Experts of a small language model.
Experts: 32 experts in each of 10 layers, 352 squared ReLU neurons an expert, a softmax router.
Training: 589M tokens, 4497 steps.
Below are experts of layer 5 (counted from 0) of a mixture-of-experts language model. Rows are named router (the router's row for the expert) and show model dimensions 0-255. Each number is 500 + 40 x the weight over its row's rms, rounded and kept within 0 to 999. Numbers have three digits each.
After each expert's rows: a language model's description of what the expert responds to. This comes from a sample of Wikipedia text that the model never trained on.

# expert 5
router:465537490484496537499529504494473563533526437374479606504532524503396502487502448502420506425515458597442450454442456572513574388503546414509461509480498555535576502510551524430541513441474462475500513514467482538501529494442506501477479479509528520500522491520509484474560507545451530445493509530544564486531533471442497561477450523536548550528496528478449521475480513531536437523498541517544510480534568492585501522531513449598514472556584533478410450477463494511508512462471508490490498546551526521514502515493505580529503492477485584450538564488473541533526470517489552484531548496499546482468526462484436519471477474497467484483531537560474487468460513512518515487470437551530490510550559468519583496557490581514480528434428504498492523514543467466492491400435473
What it handles: Word-final suffixes forming agent nouns or adjectives, such as er in Producer, al in Industrials, plus nationality words like German and British, and list colons.

# expert 28
router:477523517507540534537479482464445463458494485612469565421426527459452503471528479483453509502471476500487567479517432514483546609467527471496563529510444490433520542508532484479494516444496494495497561476539478483523515443505535497485500507573423520475415457449532498489552487525519488480467455515455526425544452488481441492488507459498449494499446528490476444465471493515592480556476524549537526499466488532485474505559398484456524491503515436447513523446475469517423535504401511517534482520498540552470520439470453508472421528521518469493539511447509400451480591538431525494465559434503589453485569485554514499555526582477459518540479502399525510486493467569558464505501485519488422485449520478492524452483509456570560502570534528513435543512512489510528455521453501
What it handles: Pieces like 's after apostrophes, ic in epic, st, plus its, their, early, late, and month names like June, April.

# expert 6
router:518497556485543536491501514507497453651494488514555485468524495506442487497561486517539523449517512556476463481490485428515477447496533543485494506520448508510523495556506499502497522468452525479585484460492419478561488532457518539525502493511417535414479541470472540571534473576537480483507531473497419536510508469474525468547489572521593517451488407522504463504465480465500517551496495520479493539494513492575517474571502482514496475559474494498486529463498541495459515514526512446511602497475470496476576468496492600504512553537463385468519544473524521518502467543539452522511547484513489448568488444474472533586435539415442526499423518593510485504535487493508483555459523498499553531510530533556511490544651531490432461489510473493540442483514461512571510444549424
What it handles: Word stems awaiting a suffix, such as represent(ed), creat, consider, leg, con, plus sports and politics nouns like League, Championship, debut.

# expert 22
router:463513464526585475488466518471495450496523538509495517471495485488586492500469413588533449513517551513492569519567439478516478518562412417497479534498407516464513489375472501543475521490481492451474476487565517526504513505516487501528541442547584593477513442495532546495404508467475532514472494435542609515563517502490470466521468480418562470505512491539494530489527474497506402479562493508474480413519517505546470494486493532498517492462510543455481451563535445508442479502552551466511559481503428500517436533486486485468464560488503375434503479529512518456468503523471425579430627533528486469450463515544515535550485556562467492456531494493471534504476547502501489567491494504536485534512523512507553505577496491526517496491546461527499527490438478482561529494529486
What it handles: Leading capital pieces of proper names and titles after a space, e.g. P in Premium, N in Rock N Roll, Y in Yuan-Kai.

# expert 19
router:493495588551475544458515486394475548505506539505474572547493585488477425500585477496521455522596488560519507576453522533512469415484431454527490453502473530524495559543530493435496502456531523500563558514513460488513450357523473476478534452484531488499505454418510460516483431441478548494499452468408544495479502505469493562515496472493503485521430490536451447609519530489440448539486459519464507504561563434545532528494475500532481525543554473467553492515530476489530543467465478542502440496480465495492536507505457501475564566548606525547459481464479476493491433476380498480438511478474489495443461516493518424446463550456471506482503482464467479508420477517464496503551492480440471515476519527545509512506475531444507425576478495489442489515524520507533513493471510
What it handles: Table separator pipes in results and election tables, the prepositions in and of, semicolons, and pieces of French or Dutch place names.

# expert 15
router:462438492452492507471547523537506504485472536473515559509575470501524416474456535480448538540507476520481517469553474497476474574482427415534561495480560505555470560564546511449510486503455484528482512498429507449463496566503450462444487493534490482507496462445464467448499538436499505541481481515485513510514551498475461475540472518483492444488448507505496483468487485505518519524532473533530517445557450516445466516500525532497523530551487551520486405492530481548530492543418492486458523476537586558496501518505489487533449468459516464367515487518533431492499457562542479498497552555498507546489549531524470517501496570519543491571442522559476491473553508456604492562467490416531491471539492504499645528538491472643464573506537381530546511476460527488488581485520544
What it handles: Bare space tokens and opening quotation marks before quoted words, plus markup like ==, [, ^{, _{, and odd mid-name letters like Zie-g-ler.

# expert 18
router:431510544487475507535427575485508472481496515497459503500527493540499530480454492556522513530556509590495493471506402526475482500535422484468499466520475448546484495545562507529509453459463339540508459556446477566522463521525483515578552487487543581424546483424467469491539483450542452455480529475432464520508517522504593533486467463513500514493458513476512494533487472516453456502519541499460522476554550574486498529540531476542475523456459526502499516500528436456539448522505461525502535520455419496562476453476540464468536457546456506569500511563494531554525567624594544451506479482482434448497507494463467484575432494480437485524438479521576451522463526448556447450478500513477493466534563493482550475535522495455523509544476474539472552484485482468481559534445559
What it handles: Hyphens inside Arabic names like Abdul-Mateen, al-Din, apostrophes, and word-initial prefixes such as de, dis, He, La, Geor-gi.

# expert 3
router:478584532560539491531536521457466518482504566505505482453510441517533504476531414506452452459524475514508491439466434491544509450530535441503478495499406474526468487460432507430480474506446567558358530522473511502514456491528523551468543463503496301536484519463480414584476456555488484495556518521476500512453472487554509497456500493548525506508415466527464516470514555522552544492487488535481474496529524482462497519511507508514453493453566535479459519462496471493493490474528493500492466513525516515513544465492467530533536501478519445500500472451448625533492534442561494520488520513456577537563483435498469511477434516613501508513496484437586477522508508472453525468548528561479492583542558483547502468476443427441442444505473481517526532447516505514471489477492492
What it handles: Commas, and, closing parentheses, quotes, semicolons and table bars ending list items or clauses, plus ordinals like first, second, third.

# expert 12
router:501475516491517466548514527550546441487498461505466467429489397512506521439489562558516493515497475490477411568424572550529473456517529513525499541470511516615457484537621474499502496535535571490519521497390495466438524500511531462525558481487623508484513517566422482490486521489537521481470492505542469527500508464522654534525475544545557532381476543480486481487531547533549453453472561526517493494493472546485511482475467483485433484495482465473524486505461440528494498510528489550470487536492594514516555466496470460481499501487461488495533517570436426534481535504521483449484522479492541394531471517476518506469486486483529551393537484523494483548468494451488449516546562515462499508497450522522438463538492515498494476516437492505440463549582487494453509493588526
What it handles: Word-internal letters after a stem, especially f, y, ly, x, as in door-f-rame, Nor-f-olk, direct-ly, potter-y, plus nouns like people, system.

# expert 30
router:481475541519504576499484535528544467448466532518522505436472502529594518498557462580497455473476508395449485524510532536488523473540426558492602468536568505560525530430500543564551527558545477537638495498518514502516556479512494482550552449575520496490515479526511521543412545428520461557508583538457527502522502488508427507492491464497477498520483492477488508454519527473523509521453459499505470523419518551520487500479521486495529473509449526487576497423512564536502525540440503566497613488541463468491543416504498514466483477539491508449479543527465497479486530523569491496482413534564527434538540477532499505464527472523596468506546458506472459494511503503523507444498549539332488548547516488475482538439510528490559503500497515509494559508538474485451492509438521
What it handles: Inner syllables of common words after a short prefix, such as ac-co-unt, ac-qui-sition, ad-op-ted, Athle-tic-s, plus table separators.

# expert 1
router:480529511564486478470450499489504506521606423482526532504507547479501495439517560485545476500466475486527480501503557428504523478483543514490535505526410540486511564434554481515514473473507494543646446455451464536534505535461484477477484574511483474511504455421481474462548483516434422491544558482477471495477523422538460481512496545525481476486493529544534515470516461474592516471501473504494502496483462445451491497513434512469506503504475577465571434467546547535541569526457475543511523465471448456525510489416495497519543466580419586521507532423474639497493502455547497483513459463460499527544488527497499517469495470476453537509452451471498487479497518482461507520456547525446522526509587568532452495569569524365483538563491506458449470586532513486522490488527475
What it handles: Word pieces inside names and words, especially er/n/ter endings and month or rank words, e.g. east-er-n, Su-mmer, Ka-ki-ouzis, later, president.

# expert 7
router:530550519486481482488509498434526485484469529459539506489546438521512507499449540469488539520495519525499516479460452527515532607505466487518486525460466479490501513478477499542578604501514455515543473473335492496471463519500548510451542496434468430501532521516459497538448489475486480515503419497489469589485515514492481540497496518492498521496499574462507537452511558523497535537545401519498491523517542560433477514521495480514486491491493490448485504479475481498486502554546544447509519486498536522487500557601482424531535467484607479450423477538505582476512442569519575497681576474538525547447487493475527503512506535486523459524478509502570504515492477544485481385524554501449535472514557540491513531463554524467425587541470463474519493489549489479585554518543484
What it handles: Line-initial hyphens of infobox lists, table pipes, opening parentheses, and auxiliaries like had, has, have, but after a subject.

# expert 8
router:410454532553528478480513457493482563487535492564501525481585476463473525478500488448474459473420561429492524515506472465508562429524494457505493493449508488496546448558470512449479494563591525426499493573422516485500482432469528477477512486497530505536458455519491495436474440512435484535527512526491491457471493485521532476493489486547493511503509557492542527423504519516472529511491453498514553534482486553475548515498463514443497551576619486514529491495404581483515516463497529440509489532476492525517562564466529497447489397527433534512519481580459355467497480477487531524449512473435519508484527503463458500494516481456410585451458531480494455464457463532523502481453506560532490472508476529491523559493532408482571551441493520439422435500494466522468568561481539
What it handles: Prepositions such as in, from, on and during right after past participles or verbs, as in included in, arrived in, remained on.

# expert 24
router:519495520443519546498571522456498450516495518485555475532515477467516566552479512513493474562441448499570460583524600522445488454517503515524510463518456489415503496525472481505460536497551479512477575519547526482440518465541480441510462511520483617482522570487525487570517548492520473517427455506505529450535514490458478517511476489559502510523515429514602474473503514494490434440484442480470510479559446529552510503525484456537477535520491533548482533484528540512500517581537489523507543476533525478566530484509480433502484470522543476477504511477480575448493547423510556518457495482541521477426526591569467464537561524473486388569491461462555456480551476555475491490507484468476541494485572520580492485510600425604517484532496484447468475565594506446519473494532412
What it handles: Articles and determiners the, a, an, this, each after prepositions or sentence starts, plus digit groups inside geographic coordinates and track times.

# expert 17
router:523487529505522503499487501548504505546365538497487545466500548499495492466505551511553497438487525470522434491519450401516472526484412607496602506503549481414472513501505491543565517511426498455501548466528490539416482526483499459465506506489507502495527497490537481446493478527546475517481496530568536528498535518560530468483493490476504501450546480467483460594514532493555501467586532511442487503498526537535535495491523470500567446619481449461428504506556462508480529465549512545553480501484502495450468417513548464460550544487511517506485521452472393485538400514442523507463455458429427531455480532464475478563481484526498454530535526575544448465479488455505483500456504454470516557517508545478491519411581452506556368493468530564486503470546539509477483485478510
What it handles: Inner pieces of longer words before suffixes like -ation, -ed or -ing, as in exam-in-ation, program-m-ed, disting-u-ishing, and words like father, own.

# expert 27
router:527480457504492403482480527525529510496538515523481556509448500503481459503459512513477496502510442473463486459473642481438518450485578511471525550535540581441457502578574480535524574535517483454516463509456489447436474575439523527468477574483433535469534461515567487552552500627471440487512521528450530507527480492478524503490524479572464451475466491529502515530509505483492529591548534456525505464506420455525465498518524528538463539486542470526515546478466444476437452491470444523546519469477490558511510475461509538571501541518515493552498477497546433535530529444564537501464437451458542538441386488519567488532523499506518406484439525577539465539511468492458527436452513606509513478483519503518463516507494507559540524541481534510540536444462484497501505559497579
What it handles: Newlines and periods ending sentences, list items or table rows, often before section headings like ==History==, plus verbs like released, won, joined.

# expert 4
router:518469528535482464530543479576547495527452476465604477496444422484504487534500465532509483570449506532474516518510503506483484482456571448521589475463554548486493474490501477465599504479475538457428529491504508481486450556457492514436493535501507507491511459555484526501525498492498521508536452501588523514476524574512499598520494486522498519524459471557410517511438452523511475517479531568537542497482524557440475450465511539487486535476567493466509482402527499503573535460407506522510471526518525481548524620499511487478534507527388513513500494521491467520523376536444553451509438533518511505432632600454451544538457498584517460552461459514514477527512471510466496462529535423560514491484504474472499445460487506502502484478493572450531523455509526458540447486549539
What it handles: Final pieces that complete a word, often before a comma, s or of, e.g. radi-o, pian-o, bandwi-d-th, hardwa-re, New York City.

# expert 0
router:539504543521465524469546525477499509490488525587571576469518537484502491500471495440516564505520427520534487605481502492529460576464475611534465509458537442532509545532523501506483519532612489421486493427444568473487465492506503452531549574489551507500448474445493553494483486505498563526509525497492478534522518557519543539481537525516517488436482546543482537469528506534450538486452489496492479550517438494475440566537453529512534553474445501430497430502490538468456488579504516561496489578541510527485466479527472502493450503510478524506560478472490466544525488552475398464555504546505474558449456499594473507528425512484525558477527460508554498491489438477480532499490465557576567488504444538485470388525569430465529556538536401490536486519564543541470503526457556
What it handles: Pronouns and relatives like it, who, which, he, plus final pieces of surnames before verbs, as in Sho-re, Re-ade, Vall-ance.

# expert 26
router:496542529509508457511464526468485517571525516502524543490520513480521488526495542593500515485524439564494525442565604538537516541526456445513463561456500472480461505460468542501490472571529525491499516438495499449539537493520545469516434483635465445514545576487509520450491539510475511477481528501518528489547486527465584497500582540481442589459500533542459489599588510536542516481427501487462541549563467488502522448532489519500545468444501536491534506566546473514503517532422564470469477563524574557494508508461458409460468514510401482478524543413526491477456498437489488475535445498511503464545493475446505507407490547503480521495560499565497567503550478492508534546485559473514463541468488488519534502551582526469492496550480407428544509502508544495533564463479576
What it handles: Final syllables of names and words, such as -ne in Arlene, -el in Carmel, -u in Shatuo, plus table pipes and said, history.

# expert 10
router:491480484556473499544531507491451568453518521479421459506403458488515447501519474457535558525457516458489446478495414439489496514426540592486539535469529529587510581497501484543424512470499522540614494523447497509498496499492547513545552480460493473479484479539565458459468518508507533502460481545547537438429496503491520530462453471472461519514519522529594533500519527489630584495542474558459572537458531478478529526598523508480448490473402526469438536538460490450518553445501480540499513563518465461513494486443472527534542480532545514472446411484442478543500484494518427449477449481521506522456500549433484514498483478476445429529433498483479539433497512531469522458528528492511510513543414515536461481521479492396492527480542561458464530482504557528494521529517446
What it handles: Single capital letters starting names or acronyms, such as S, B, C, K in DNS, USPS, Camelia, plus ing endings and decimal points.

# expert 29
router:508572519562527489560484563417512500537472529502428488568500556498533531534546492518477421513496479604507440556383511497457531451452476517516518542544574514478522480521492499549495548502543495467494458566409547485519542548481510515475527529534519473499482491447505532455598467446562499503493486487473459505526446516467592455479528454499500554545517542458469504520537561521447466465452515516535485455485526505562573520516474530503527496539481505524522466538500448439525534446453552471504551504472442503486491501413493533488495476479429498516426506497487520516497512459442574498464557524550525507550538564475610465500505489509493596463515514494517539479486526575517512372504467502521523491484451514477496495501550613453512473527448379441460520527451506523482454484517473
What it handles: Final letters closing names and words, such as e in Gabrielle, y in Italy, ed in prospered, plus table pipes and States.

# expert 14
router:519486524479528477478448487604393526535529488528465485474469487491495427520519464487472554468517508448507627483471433480506541511481537459470493491497560521464518512499509431551410518481499433487484491467506499502483481494509487511527507501438581488515504490517470538462584571494426460531525567553502451485491508489469533450553568493573418466450521487482495553464484538495536540491414512423500491521491460580437493443531532526490504504589408528502449550444504544468458471512502496452540504558447485489495433381494450502486476592489468551499491534465522481525484482530531496461591495441563509485574499421463550496488507516508478488540535452488442434553498527539542509525495465530497563482489399524479433480503532492487437560512510482422509467449497488555475539495520504
What it handles: Word-initial stems and common verbs or nouns such as sent, played, took, served, place, film, often after the or a capital letter.

# expert 16
router:495460488491499524494438488438440519448521519494561460498555501539445478473488623469487468516554497486471512463454475481451473564499473457484521499504493523624426505508509512501433474479433424569500462520525521487507490433468498484514419493504479446506482505519495480537453456585528504478451448495519430490473554454539511514453463440502494501552549521496480476457507520470493456620534495522542482575504546490478439504475465454515432491533563525547468489506512604472449523438415493510489546531481497446450587492504556487480523514473470474507533487489540549432501544515524512514507506548500542547495483460530500524496492518556552429493513494541485464495536518543464484545572542478526562533563444464491469536597527475497592470428536598511527445461461466534454530414430514
What it handles: Commas after introductory phrases or dates, and words like when, where, =, year ranges (–20), and sentence-initial letters after headings.

# expert 2
router:499496509500499501525517551535560393518464446446408490508507527505537532506504427572488494365481500575501564519436563579560540554492497554465544506521506520535496532536579512498492468507488456456472507505421496480534458488525530519485570488498464500531537550453497516487498440552492519522471491541474473494501504474448469426512571452469453531457546477422550497522506432507438551459503615511434519557495509461506647476529470480498481527437469483509490507557498513515481532545478499505554497436457501488492477485448464488503415546491520433495455471455570528518462575451499465487479476505518524438539491547536530505536475491545473429462524502496476495448470504492446489534524539501446401513551484428497496466524565571517593485465530527498496551469511452536475531474479534
What it handles: Short syllable pieces inside words and foreign names, often after s or S, such as ho in Ashokan, se in separately, po in poems.

# expert 21
router:498558513467506466541454525541545474498519505497446465457546413469583529443532493515477492464506516507460511527494479440522460493496467483530521537521533513387539534463516503513413447514517469450538482532398477454538476503513487494508533571496469489466478472466476475468500432535514581496599510494591477538446481450474529503515589500533639526518497516447477496530528522551474469514492539509490529573547544577554541509455477568584479489577529489476485515509487405501529515547530526479559523516501568493444377584467498500529527544488521508509564454494484426460514486485497510498443464518426472431515476500484486539490503564587517450515496504495459513468490510529522538456493529489528444534413492509577564511445527442554555495529495469460451504516532519518526466563481490
What it handles: Word-final s ending plurals, possessive-like surnames and compounds, as in hit-s, Hammond-s, König-s-brunn, plus ers, ed, ies endings.

# expert 20
router:496456497541529487510461495535537418513488477498517500496549471497425458527474545518467511433517508489452457478559516521528497482479509445519512451524475483557498491460429504541496434461529471439474523515523506570475469482547484429530546441518553443435547567517511475623475439519482504494572512499445513575498531522499497483482511431429522526518480443477470511470478502471408531449500516496538484482596528501498504435547503487579456498539478516469550513474493506481527525381501566476501426529503497472395433458494488476536491477502503524461539495497518420516483530434570555486546658415494474492570455545492525500498499523493526493505490520518527493481501445508496529444517512542394470474500445454504555584460501469532475411561530529586476521514449492481495503537507532
What it handles: Forms of be (was, is, are, were), modals, the word to, and two-digit numbers like 19, 20 or 30 in dates.

# expert 23
router:425474514531516496451539480418519531514493520541428441507481538564491432492452528484506503446476503449573523496499526489437447464518484553505518456508519449535517470453547521530489481459547438500471499524535501534482441473458462465529469515528550435425502479323500483439476433503527533506486431526527407501547507446580473480541478497552572471438473465462538518504504479490443488511554514509450542446522515551444546479474559504532467491517469490472498504473526448453480530441498491517478528477531532535469532520523452475546489452469489604467506533519522516492462491482527488484520440459437501413500484563432509484469465465510474488469463423480566534438459569526468509536509434499557437474425482527487489498442398537501523504586524511528487537551529490452505557482406474
What it handles: The words as and of after verbs, table pipes, section header marks ==, and words like became, former, such, named.

# expert 11
router:563459490517524490505490505419466442522509485466454463514525500546430433493534578452486555488490486448482491460448481481568526406471479440489494511542417489587488458570513469454544548453443504618424477484562445490467493491502473481495497484501431538498513505504429526466495556494535533519513526443464482538523517504563477459537466500500525480516526537452521514515511501500466553559437522491493536480445536525516428513502484443508534551518520514605487450478508478486461492520539546464515584466516514535515494495477575534479528576482524447436491473500425485483439539484545504536509607559436463500511456459474488429429512491409468491508504513503460505504505480504506501546470457495519494478468507532474509509483498491392395537415554495477581516614513527510520477500451417
What it handles: Small numerals, often in table cells or counts, and the prepositions for, with and at, as in worked for, has 5, totalling 3.

# expert 31
router:487472514544464473497544490506494487462513463466401494467529556531479507516511460525472540471486411473511466525484497518473456497466546545502508502530517510537500496453498512387425506493439488491606533510542518556481436496438525547516497478552523531501468518464538540509515553485476453507506512547544561435543551477557492488537496539461541502488537525572489529465483506497455504480537543534435525512517513596557464460454472491452512514480474448539506500479473493523536489491514491474515512490500520488509484520465484522513439544476494455500480554446503429529490507556547444471535393459524510460366542524508560519448520514527456509480523488574538502449562520500502509447526454451501532515535494543514457471485485544455427480470498465453554578524535681477595529488468653
What it handles: Mid-word pieces in names and terms, e.g. Mari-k-ina, Fight-ing, superfa-mi-ly, plus words like High, Team, Saint, United.

# expert 25
router:486505546483500561510550506516501499566496586463555515476513528459534522486488528524452489471477511456485475488531545514539502440549452547519479458504474497463472513450515419470489403479493575539443451530471555447506456466513511512502408511454487531417517517533515522530475558509489537487483471490505541490473494495481487506500549543488466559489406488450514532446500519527576398486455491465474467444538478427534569517496479560456567482531564542517489588500474414518454490464485546490496550487470578537504477443565535503433555464500543551472552535508484468427512554565550509525548542491493530486462454454453440497501506524583438443522492497563564496511457474500548448428510452473514527448479451490531593510482432475514536526489475494446539457404488520498549473615519473
What it handles: Bare space tokens within sentences and tables, plus words like more in "two or more races", major, design, and align.

# expert 9
router:470510483524527529488482522522524535517476515558553478545535530506532540482562507455560500492501502523515501500418517450482488469478400641467453459495539459491532547549519505450468504507504467651490569500604477499447482527540449454496510487511446442523488549503440525473582539464534549484474458513508448496476558502423504475521523536479486460486538467546508513612500458575488519486516500526471554474571503559424501517498434514555499516474563492475475525499541544478475487536492537493517521535491458427487423568519491439477495537483484460502487473495476470464499547472546544460555520487432482465519595470643497496507474521574494511542521489443488502495503498524505497497436472522496466483426467562507527473425496538506518577436441521515481452484475493561457558510436479
What it handles: The word of (as in place of birth) and the, plus mid-word pieces of foreign names and titles like Ke-il-aniemi, Ja-i, Wa-y-ne.

# expert 13
router:493488558508536417504553482522532492512479449485540456461463474489506515494476504593536473420487458549430473479505452608470431540497394502505528479530548549556527458528529480551486494480525545556429381542418453504500453469558485501573589469532502483461474567436538449520458366486474491527534480464479537482490531495517573531477543496482476501441460487495486468537433529521526463513401555523440508521511537606457488494514527487484492504530517457492502482528508536475506483475451560492562459475493493485497498495532540531524470490511477459481519534486514594530490467506573527530452536508410440531529497487544515484476517499485537560512524473513520508474493483516536460580522496448546525492446498473510495563429624442559535492584520536507545524522494500499537527462526507
What it handles: The last two digits of years after 19 or 20, such as 1954, 1991, 2010, plus some mid-word pieces like Cri-st-iano.